Weights of a small mixture-of-experts language model, trained from scratch on English Wikipedia: width 384, 128 squared ReLU neurons an expert.
Below are experts of layer 11 (counted from 0) of a mixture-of-experts language model. Rows are named up (a neuron's input weights, with its number), down (a neuron's output weights, with its number) and show model dimensions 0-95. Each number is 200 + 40 x the weight over its row's rms, rounded and kept within 0 to 999.
Before each expert's rows: a language model's description of what the expert responds to; "gets" lists some tokens that make up at least twice as much of what it gets as of all text. This comes from a sample of Wikipedia text that the model never trained on. Tokens count by the router's weight.

# expert 18
What it handles: Sentence-final periods, often fused with word ends such as year., ion., plus digits after a decimal point in heights and results.
gets: ".", "5", "6", "9", "8", ")."
up0,182,202,200,257,202,202,200,204,200,201,199,214,200,201,221,205,290,145,335,218,186,202,210,192,155,201,87,135,200,182,187,218,201,235,197,205,78,192,163,112,219,194,204,76,195,201,233,202,240,416,190,145,204,220,208,204,215,200,200,194,179,168,199,144,195,225,223,166,152,181,282,221,197,130,200,196,238,241,202,208,201,220,230,253,202,204,199,30,186,209,103,189,155,147,192,196
down0,192,203,72,189,195,136,145,224,162,276,154,124,198,161,224,180,200,194,216,218,193,183,256,229,228,294,162,230,220,201,199,180,204,173,209,276,185,236,223,195,311,205,194,188,194,270,224,140,202,203,191,297,189,194,208,198,208,202,200,197,192,203,198,223,204,202,130,194,189,196,279,199,103,193,200,194,266,230,223,225,213,212,207,275,202,99,186,195,202,145,207,206,185,125,205,208
up1,186,136,203,197,219,190,144,198,176,206,200,164,202,199,197,226,195,203,206,196,250,200,195,161,200,201,196,317,203,240,175,201,201,253,207,200,158,285,242,202,79,243,188,185,182,190,145,196,192,195,232,243,166,164,199,179,200,199,273,179,197,158,255,199,201,239,173,222,213,206,268,291,260,169,261,148,219,185,190,199,95,208,226,212,205,201,170,122,196,179,254,202,303,206,193,171
down1,199,229,200,221,211,200,139,199,218,230,199,205,134,199,199,194,190,192,184,249,285,172,229,210,249,110,220,170,218,242,237,191,158,198,183,200,187,236,251,192,316,147,213,272,216,197,117,199,206,182,205,272,199,202,230,202,206,285,280,112,209,251,108,197,307,221,199,209,210,221,248,130,274,168,210,202,169,219,196,144,210,202,230,163,163,201,260,194,223,237,146,264,197,180,253,194
up2,199,200,206,201,200,188,159,168,191,140,192,200,212,181,217,182,206,100,165,195,204,201,199,205,168,199,205,205,204,108,293,221,201,200,199,252,196,213,156,195,199,199,213,202,228,208,279,101,197,218,190,226,177,192,196,236,244,197,209,200,163,174,207,184,151,202,203,137,200,200,197,185,185,161,190,202,190,203,270,196,215,163,180,199,149,200,243,89,204,162,176,205,233,194,98,206
down2,160,200,211,199,198,131,193,170,255,197,214,198,177,105,142,205,105,136,131,165,194,182,219,194,176,176,213,195,163,205,142,213,186,254,236,192,232,108,165,192,200,204,214,238,199,137,225,179,143,207,221,219,215,197,266,197,165,295,88,243,193,170,178,160,200,200,200,180,218,197,201,259,195,202,201,210,214,190,155,185,216,234,212,198,180,197,211,177,172,30,201,229,215,208,181,220

# expert 51
What it handles: Opening parentheses after words or titles, list commas in track credits, slashes in dates, and the syllable al (escalation, alkali).
gets: " (", ", ", "al", "–", " in ", "/"
up0,176,186,233,169,207,193,184,199,195,197,136,191,217,219,208,201,205,210,229,241,218,194,196,213,175,198,145,202,220,206,200,231,230,261,127,203,258,236,200,246,185,199,241,183,149,153,209,188,145,211,225,192,191,254,198,200,197,196,222,202,174,196,196,241,179,233,233,119,107,193,93,218,150,158,249,213,126,245,133,215,237,344,215,208,252,200,138,196,196,190,152,186,113,211,207,228
down0,204,272,205,220,205,202,133,205,204,154,257,151,176,203,186,203,191,210,195,210,267,209,219,188,209,185,277,196,282,168,235,199,244,171,118,146,200,245,272,167,199,225,177,205,203,234,221,257,224,187,287,194,200,187,204,198,179,201,199,288,198,88,185,197,197,205,196,197,130,251,154,200,138,158,203,196,216,253,212,227,144,255,208,189,208,227,36,223,234,179,200,112,177,196,201,187
up1,193,156,200,194,204,200,198,190,199,199,138,199,203,194,239,124,242,195,161,208,167,263,203,189,167,221,118,206,248,201,169,192,219,195,164,265,264,191,242,226,120,240,100,205,201,118,221,220,242,186,199,203,217,198,204,185,193,274,103,255,196,184,222,203,247,215,194,148,201,286,169,240,200,184,240,232,201,206,179,217,250,255,262,232,252,209,119,207,57,203,188,196,195,144,177,115
down1,202,170,197,186,210,230,198,211,200,200,202,201,205,218,276,183,213,211,206,157,179,187,176,181,150,198,205,206,188,167,214,198,206,258,200,216,220,196,199,141,267,224,168,212,184,113,167,199,234,154,158,195,177,186,201,219,220,264,169,186,144,178,245,211,196,238,295,234,264,236,142,232,175,198,204,200,168,207,224,193,211,200,195,254,233,152,185,337,182,217,166,202,233,200,153,263
up2,201,180,199,199,199,199,205,195,184,201,187,200,180,240,191,198,244,225,188,193,183,260,246,203,199,304,200,179,272,200,141,246,211,165,187,164,219,259,198,232,180,197,199,189,273,196,151,200,200,111,219,198,183,188,154,144,194,204,143,199,205,201,200,205,240,80,195,223,167,225,198,182,149,183,200,198,179,66,191,201,256,191,145,197,200,178,167,202,205,143,281,254,267,228,186,193
down2,201,199,208,249,181,221,206,201,198,218,195,201,173,201,206,180,197,197,334,203,235,247,199,221,217,171,186,238,202,220,196,202,194,203,198,267,177,236,196,261,206,259,161,198,233,223,207,193,248,197,184,217,209,208,145,217,169,195,111,212,256,210,0,171,199,176,180,172,167,198,174,265,192,123,205,179,151,217,181,197,214,210,173,188,183,204,217,225,220,175,258,186,279,185,201,203

# expert 9
What it handles: Numbers in tables and prose counts, plus quantity words like six, eight, total of, more than, population of.
gets: " | ", "6", "4", "3", "5", "7"
up22,198,154,206,185,199,199,187,186,200,189,199,195,161,197,202,69,159,203,201,202,202,203,199,153,160,196,198,202,202,209,124,207,212,194,210,163,172,177,270,218,209,150,200,175,199,82,231,219,237,220,158,204,200,212,195,90,107,182,225,202,197,235,244,217,202,234,200,225,101,161,193,129,201,191,148,128,189,198,199,200,206,196,197,285,227,200,204,236,184,296,166,197,178,200,203,187
down22,217,206,243,220,169,194,194,156,188,202,206,186,182,212,186,198,264,218,200,200,242,204,130,174,142,196,214,176,160,195,193,196,168,201,217,95,193,226,199,221,134,219,237,137,214,218,202,205,139,277,240,198,235,242,205,189,167,202,160,176,187,238,180,211,239,156,216,181,200,182,165,253,104,198,189,158,205,193,201,180,74,120,233,228,141,142,230,144,168,269,124,156,180,198,197,197
up23,178,200,257,194,215,141,169,202,163,177,190,206,266,245,203,240,285,150,288,268,199,226,201,197,179,182,205,201,198,254,197,168,209,137,204,253,190,199,200,160,195,119,200,254,206,254,179,288,98,173,338,196,198,254,205,215,206,263,199,223,216,317,217,193,198,233,204,163,200,277,212,153,196,201,208,198,206,147,152,230,228,189,201,186,188,209,157,156,252,172,197,126,201,152,207,209
down23,21,186,41,201,132,194,178,184,204,164,203,186,228,209,230,235,101,157,202,150,182,206,184,287,174,214,200,190,162,199,187,269,111,200,242,279,111,265,171,138,197,229,231,239,122,164,261,239,200,118,224,219,211,199,254,177,298,217,207,222,133,216,209,209,207,244,244,232,235,180,198,200,201,222,196,236,227,209,242,212,170,215,195,200,199,208,178,192,248,154,201,170,223,183,200,264
up24,213,181,201,193,199,133,193,240,200,200,200,132,195,188,233,352,204,195,215,207,277,377,205,204,207,198,198,210,189,192,254,187,157,218,200,340,199,199,186,179,212,199,174,200,112,209,173,205,180,172,141,199,198,156,208,163,190,212,303,247,188,200,199,213,245,163,208,167,198,141,130,259,212,237,196,244,200,199,180,204,145,165,171,219,204,183,194,197,199,235,227,183,299,192,250,185
down24,163,203,45,220,211,209,213,203,198,174,246,225,198,206,200,174,296,204,213,203,244,137,198,267,198,206,194,180,297,203,232,263,206,283,305,193,225,165,154,149,238,188,228,129,223,202,273,261,135,145,200,281,262,132,206,203,219,183,158,206,105,203,55,182,226,193,181,203,249,326,159,202,301,204,309,151,165,166,200,206,197,134,128,191,197,199,201,154,204,210,189,173,201,179,142,201

# expert 5
What it handles: Commas and word endings fused with commas, as in place lists, dates and names, such as Dallas, 1840s, Gwen, and table pipes.
gets: ",", " |", "s,", "),", "a,", "as"
up0,151,150,201,196,200,196,200,209,160,204,173,145,143,197,192,229,208,195,186,203,200,239,221,186,198,191,201,213,204,197,166,130,196,152,229,244,219,296,196,203,176,164,208,189,186,207,180,207,199,240,202,191,170,220,196,197,230,211,118,202,181,252,226,188,223,196,273,46,222,199,214,201,221,200,195,164,202,192,188,131,187,198,235,214,254,194,121,201,162,174,199,226,216,205,125,267
down0,174,163,195,214,192,200,167,201,214,190,200,196,199,197,221,257,139,211,220,172,231,48,164,149,253,200,199,147,211,193,214,259,228,203,145,261,212,335,156,161,188,186,178,221,210,205,200,176,200,233,191,214,187,198,222,201,130,92,182,150,173,209,204,252,193,200,114,174,219,205,205,284,123,200,207,243,181,192,254,213,201,182,201,121,221,174,212,236,196,202,302,239,270,175,254,330
up1,164,126,281,165,257,145,196,201,180,188,201,197,174,212,198,208,213,164,246,199,154,154,228,114,198,239,278,219,299,203,217,195,225,151,134,201,177,178,200,174,198,218,185,195,190,200,219,159,203,175,201,200,186,147,224,145,206,161,219,212,175,212,214,205,180,167,113,199,202,222,179,203,202,137,256,268,179,200,201,198,198,200,244,221,199,244,133,343,178,140,207,133,199,181,314,209
down1,209,204,196,200,232,195,248,250,198,206,178,173,218,177,224,103,247,205,234,195,120,246,218,297,200,232,197,274,239,199,180,169,168,185,167,192,223,238,221,208,194,226,92,223,165,172,308,225,327,182,272,201,165,177,208,185,191,196,198,203,184,174,142,177,162,217,0,192,222,215,201,251,196,214,202,204,189,289,241,249,203,258,200,257,173,260,201,206,209,259,193,126,123,177,203,263
up2,200,179,248,199,201,227,200,202,198,158,190,107,127,204,219,192,201,219,192,216,190,210,215,208,233,240,253,205,233,102,246,253,213,148,226,212,216,205,205,198,210,226,90,198,193,189,216,210,336,193,181,186,196,194,252,170,188,203,225,229,202,212,216,175,233,150,171,198,190,196,200,202,138,211,180,205,186,244,135,190,205,202,248,161,191,151,211,225,209,266,129,264,172,71,199,233
down2,200,212,201,206,235,197,225,226,218,202,214,201,102,156,260,199,128,213,289,239,152,143,189,259,301,235,218,303,217,193,227,280,264,212,202,197,175,202,235,211,221,195,199,227,188,232,200,103,183,191,198,225,227,202,183,176,207,180,246,150,263,143,210,259,352,163,172,192,195,196,215,242,127,225,206,214,254,226,262,242,200,191,201,175,296,160,182,107,150,168,198,169,245,160,181,212

# expert 34
What it handles: Standalone numbers after spaces or pipes in tables, dates, scores and route names, such as AR 5, NGC 6826, Highway.
gets: " ", "3", "5", "4", "6", "2"
up0,192,206,218,224,206,196,176,183,196,200,186,188,139,198,148,166,189,194,180,210,205,145,194,103,197,216,175,204,171,241,154,259,384,227,221,207,195,173,131,247,196,194,196,223,195,213,229,99,195,292,199,184,207,65,156,196,214,210,254,257,300,211,201,186,101,205,205,187,193,198,219,190,221,199,205,207,198,133,236,204,202,194,237,174,180,175,208,200,197,168,213,201,357,257,272,131
down0,195,309,294,213,206,214,220,258,200,250,217,120,178,153,211,196,210,189,182,240,215,204,146,200,155,215,230,215,212,197,209,257,262,206,188,303,219,198,126,237,207,117,200,177,253,274,191,209,212,200,235,204,202,199,194,169,201,273,276,239,303,197,260,190,192,188,194,187,179,188,199,206,190,204,192,177,231,200,121,261,204,188,171,242,203,202,220,185,191,127,210,140,282,269,211,205
up1,205,162,227,201,265,200,151,159,194,205,198,197,222,169,144,48,231,193,201,200,208,191,200,197,152,258,195,241,193,158,211,157,330,212,222,309,199,233,209,187,200,158,199,205,228,198,164,204,187,136,210,87,200,219,167,229,219,230,192,227,168,220,239,154,196,201,84,145,118,197,201,202,164,204,209,220,201,261,193,170,185,166,200,233,146,172,204,159,196,220,97,149,148,198,102,197
down1,114,172,199,200,192,96,176,162,194,201,178,205,220,197,215,185,215,202,189,191,213,216,202,172,125,267,226,206,168,202,192,257,152,223,170,200,123,199,216,275,250,255,192,169,200,209,126,202,185,203,215,131,212,245,197,210,190,196,200,187,207,212,86,192,84,264,172,220,240,189,205,247,170,186,195,215,210,199,299,57,140,228,236,203,148,234,210,186,187,187,233,215,148,157,211,289
up2,200,150,201,205,227,193,194,176,196,129,210,214,179,118,187,247,253,219,155,196,164,218,245,172,170,297,243,199,235,225,241,167,109,194,209,232,217,228,219,200,198,183,201,198,239,195,221,144,185,200,164,126,202,190,211,308,113,166,200,194,174,215,234,189,163,219,278,199,208,196,201,226,240,267,196,191,198,143,198,198,201,200,141,203,192,203,181,192,317,97,246,180,272,250,195,152
down2,159,228,198,197,199,221,197,192,279,201,194,221,274,207,255,217,270,211,302,209,239,149,158,208,139,209,242,313,204,153,197,170,298,136,220,235,201,207,238,206,188,253,174,191,214,225,198,193,177,119,328,198,204,195,185,167,213,197,239,200,183,213,214,195,204,151,212,190,216,221,185,216,205,144,228,190,181,203,195,187,247,204,219,198,170,246,200,222,138,200,214,198,209,193,244,183

# expert 8
What it handles: Function words and punctuation that come right before a name or title, such as by, of the, vs., Preceded by:, and table bars.
gets: " |", "|", "-", ":", " –", "="
up0,194,188,258,198,205,200,197,183,172,161,197,200,137,196,222,178,199,166,222,201,167,198,218,235,135,218,219,101,202,169,202,135,190,110,162,198,297,225,196,265,168,131,159,248,196,207,202,203,120,264,159,191,206,219,182,217,220,197,222,210,162,181,201,217,192,198,183,213,196,173,274,150,155,274,206,239,219,319,205,202,206,269,123,191,262,216,235,170,167,122,228,100,240,46,233,245
down0,174,211,163,206,145,191,263,223,164,220,245,201,198,251,272,287,256,133,183,204,198,178,223,214,209,216,201,176,248,187,182,86,200,166,194,230,222,115,204,238,268,199,213,336,188,236,125,201,198,213,222,192,146,253,219,190,167,141,214,143,242,183,35,196,229,257,219,199,154,200,199,195,286,197,273,212,203,323,196,222,159,206,210,214,205,262,194,221,240,201,202,180,254,198,207,181
up1,195,198,213,204,201,194,201,99,150,211,104,212,178,243,205,197,203,161,284,183,203,166,204,213,211,212,200,272,268,105,199,205,218,213,168,204,185,286,229,201,201,194,162,226,226,175,196,187,204,251,203,180,180,205,184,209,193,200,247,228,199,204,201,188,195,227,396,163,197,158,195,189,201,278,225,198,195,253,215,174,245,207,296,212,184,198,168,120,287,201,187,201,201,203,183,190
down1,166,200,121,249,209,225,275,253,264,154,198,175,195,102,197,200,290,156,168,187,212,197,133,242,216,245,182,295,192,196,148,207,211,129,121,220,183,181,201,225,218,143,247,199,174,79,190,194,118,166,144,181,192,291,187,249,182,233,190,261,182,241,308,200,188,227,206,217,174,125,216,191,180,179,174,202,241,234,194,182,248,199,198,199,318,181,201,182,192,227,218,202,261,189,133,184
up2,198,151,225,198,202,162,158,194,197,200,174,225,209,187,134,233,196,290,178,233,224,225,157,199,200,273,240,167,212,248,198,192,199,272,225,261,206,225,200,197,194,201,171,199,186,228,212,277,133,197,200,150,233,164,241,202,261,252,201,179,195,191,203,197,136,175,202,222,90,172,196,277,203,228,221,215,131,158,196,167,266,175,253,227,281,212,207,200,206,221,206,190,201,224,192,223
down2,137,215,115,249,120,167,201,197,190,220,166,200,207,126,169,194,201,268,192,176,200,222,210,203,222,186,246,203,210,181,172,218,127,197,196,251,194,201,211,294,284,118,188,231,189,165,193,306,205,248,202,176,200,212,203,188,201,266,148,117,199,214,0,172,212,194,345,227,168,211,227,256,204,207,219,167,144,140,266,188,236,175,167,175,198,200,218,184,250,202,198,211,226,219,192,200

# expert 1
What it handles: Titles and name-words in states, ranks and institutions, plus the "of" linking them, as in Kingdom of, General, Royal, Mount.
gets: " of", " of the", "|", ":", " General", " New"
up0,200,198,251,196,236,200,199,203,201,204,192,217,206,211,214,171,150,220,199,207,199,165,182,197,200,221,186,265,104,199,181,202,200,195,179,192,206,168,147,200,220,194,218,204,172,221,181,154,148,219,156,199,178,244,219,203,201,184,152,214,155,189,202,130,297,189,200,184,294,162,237,258,160,149,186,250,200,226,225,199,282,346,193,200,187,144,231,177,223,129,223,198,164,200,201,252
down0,171,204,181,84,212,123,186,182,207,212,192,226,227,124,233,243,193,208,203,203,220,166,261,224,216,298,206,226,168,170,184,235,163,216,199,122,196,203,194,147,208,121,200,146,257,226,201,217,135,165,274,137,148,227,233,206,277,225,243,196,169,223,92,194,227,212,126,211,262,97,180,202,201,172,246,200,226,195,136,236,194,261,167,341,196,198,263,179,114,193,203,186,200,199,146,235
up1,197,194,232,193,213,185,200,206,189,193,182,199,192,198,204,119,200,220,197,217,184,199,243,148,198,195,143,200,217,218,190,186,179,114,234,197,199,241,199,247,143,282,198,185,202,200,228,185,199,192,187,134,133,164,200,201,201,199,122,205,302,201,200,304,202,285,217,202,202,273,204,227,242,126,212,186,162,194,133,178,180,197,232,236,301,215,222,196,241,166,201,181,248,219,178,181
down1,196,239,219,178,216,200,217,199,137,217,201,173,199,197,198,125,140,214,201,209,200,144,171,253,201,106,184,192,254,197,200,199,195,139,250,239,171,201,231,178,384,145,163,217,208,192,181,295,203,206,195,200,234,132,205,252,168,181,191,204,244,199,193,197,199,157,199,270,199,151,203,197,202,261,200,201,204,204,200,231,198,187,249,270,149,198,199,210,203,234,209,191,211,208,209,153
up2,201,213,199,200,207,193,181,204,202,210,196,200,203,204,164,207,183,176,202,229,232,200,208,158,92,201,204,229,252,199,154,208,110,232,199,261,230,56,156,223,205,215,281,237,49,240,225,163,141,205,198,202,197,160,206,188,237,217,186,114,289,182,197,228,186,313,232,255,156,204,110,175,195,164,190,200,62,181,367,110,195,194,230,240,213,198,214,179,249,169,245,130,182,120,202,172
down2,220,205,198,178,275,200,193,167,195,200,157,202,150,239,204,205,242,175,215,202,193,251,137,243,176,237,213,220,176,180,135,200,239,224,201,214,173,204,207,285,216,226,330,199,185,143,234,216,253,228,299,199,209,193,158,149,195,196,202,240,205,195,87,228,232,202,259,192,248,191,155,176,275,183,155,194,250,327,258,186,192,171,207,164,241,191,200,216,200,242,180,195,136,192,199,273

# expert 26
What it handles: Paragraph and heading breaks, table bars and equals signs in infoboxes, plus purpose "to" and "for", e.g. in order to, draw to determine.
gets: " to", " for", "\n\n", " =", ".", " |  |"
up0,124,156,230,185,201,237,209,217,200,196,196,115,241,218,184,146,227,219,174,195,174,288,213,225,136,98,180,203,179,238,208,193,256,203,217,252,263,208,151,212,184,166,183,199,198,229,161,164,130,186,236,184,192,276,202,201,196,256,222,198,146,221,211,184,150,220,217,201,200,210,120,228,256,121,205,208,180,180,263,300,212,202,158,250,208,218,249,199,220,206,144,209,203,199,241,237
down0,210,213,228,196,161,206,272,234,198,201,201,201,202,204,231,211,188,212,154,184,192,165,240,185,213,201,115,224,200,176,193,238,209,203,207,227,233,211,212,148,222,185,192,361,231,200,176,200,197,226,167,112,258,241,202,212,136,191,357,192,208,179,98,202,197,205,173,212,173,185,234,182,262,195,183,278,191,249,178,206,199,195,205,103,200,195,161,190,200,201,222,225,319,197,264,184
up1,144,120,209,200,227,184,193,201,198,202,158,186,176,257,194,167,213,200,201,184,200,303,214,251,131,187,242,201,155,179,197,176,226,154,215,198,200,200,201,245,85,200,220,185,153,195,159,202,214,233,214,204,214,172,253,209,206,162,215,206,195,276,202,210,201,103,197,192,187,209,158,188,123,184,130,167,227,200,205,189,245,255,208,212,196,208,198,274,256,207,207,220,133,218,201,140
down1,188,221,150,126,211,209,267,231,157,272,206,182,200,235,200,179,199,217,178,209,161,193,128,209,231,240,147,162,246,208,278,177,179,200,205,146,216,205,197,181,217,121,215,245,218,291,207,196,192,186,200,206,158,207,193,209,200,230,145,188,259,208,24,259,176,207,203,135,204,217,220,197,192,198,225,215,187,200,208,156,277,202,184,283,243,141,155,223,205,198,247,115,200,221,247,233
up2,192,188,199,194,206,199,189,177,200,205,191,185,200,205,161,149,336,203,202,200,202,200,200,201,59,209,240,98,202,199,204,179,200,199,211,240,199,192,188,163,205,239,210,206,178,226,190,214,195,200,227,183,229,221,204,251,204,104,190,200,205,202,199,222,185,121,203,285,195,203,194,208,195,184,198,207,297,216,215,93,171,227,193,192,279,203,153,224,200,191,250,202,164,194,236,197
down2,207,199,210,219,186,201,199,216,200,224,189,168,109,197,190,158,191,165,241,225,182,153,183,208,205,217,201,148,209,199,219,202,226,167,181,191,196,223,202,124,195,169,204,188,136,193,204,219,197,299,194,181,253,199,241,142,174,211,242,210,172,267,202,257,220,198,197,203,184,208,168,150,253,198,218,200,217,220,205,94,153,201,192,197,191,268,190,187,264,171,283,196,219,199,163,214

# expert 52
What it handles: Periods ending sentences, often fused to word endings like s., ing., ation., )., before a new sentence or paragraph.
gets: ".", ").", "s.", "\".", "es.", "a."
up0,193,198,199,147,257,224,138,204,185,200,202,142,164,207,198,193,188,198,189,264,185,194,194,184,85,206,110,197,229,200,196,214,187,217,199,192,160,205,188,199,209,84,202,208,76,98,177,204,240,148,128,264,229,211,226,197,197,230,130,225,232,283,197,117,187,200,126,135,228,236,130,184,197,200,183,130,211,204,284,199,175,203,193,222,231,253,168,239,203,217,234,282,227,194,179,194
down0,170,175,167,210,204,298,204,154,192,140,199,195,159,202,164,200,175,204,218,153,197,199,207,214,247,123,159,239,157,200,253,253,199,204,207,211,200,153,182,212,195,153,205,207,191,204,201,226,195,263,108,198,193,194,121,202,155,161,222,240,200,210,113,197,185,193,194,212,214,229,209,201,116,224,224,208,200,162,183,195,189,168,170,223,212,223,202,129,299,199,234,203,203,242,156,197
up1,101,200,199,157,221,199,200,119,200,227,202,203,202,199,154,0,249,296,211,202,213,188,202,197,163,258,200,214,163,195,198,169,201,261,178,199,197,293,189,205,200,199,199,145,212,204,201,202,195,219,198,214,178,179,285,199,187,206,209,204,146,199,199,216,203,190,135,201,206,150,199,201,192,165,196,209,220,205,202,177,143,201,201,155,200,200,210,241,206,212,181,239,193,165,199,206
down1,45,246,75,145,229,162,68,193,154,286,215,222,203,204,192,207,196,196,189,205,202,208,185,195,201,195,226,155,190,182,204,198,191,215,200,245,163,262,199,219,218,211,240,203,65,207,162,282,128,202,285,230,152,144,182,201,149,179,327,204,138,237,37,219,170,328,199,196,146,186,158,187,191,214,200,257,162,201,171,222,200,239,212,197,209,191,187,137,255,199,206,177,237,186,204,147
up2,207,202,202,193,205,200,198,140,180,181,200,279,194,209,156,173,162,201,187,307,202,118,228,201,142,126,170,200,200,200,181,185,219,226,192,137,221,199,108,177,220,214,198,187,185,199,273,196,208,153,201,208,211,89,305,197,209,150,141,208,199,127,199,258,136,187,201,140,187,203,218,179,200,199,262,202,190,201,189,196,156,195,194,142,253,66,215,186,238,177,313,213,201,252,309,204
down2,211,224,76,232,189,208,130,136,185,181,199,193,239,180,226,199,164,189,209,223,202,231,234,243,206,199,168,200,223,214,277,156,253,198,202,179,204,200,135,198,318,272,217,228,198,195,197,198,183,206,197,201,212,186,165,173,217,212,163,182,258,173,0,205,181,131,191,187,201,256,233,232,231,213,212,191,174,130,166,256,200,146,164,102,199,175,202,232,188,225,197,253,147,186,163,115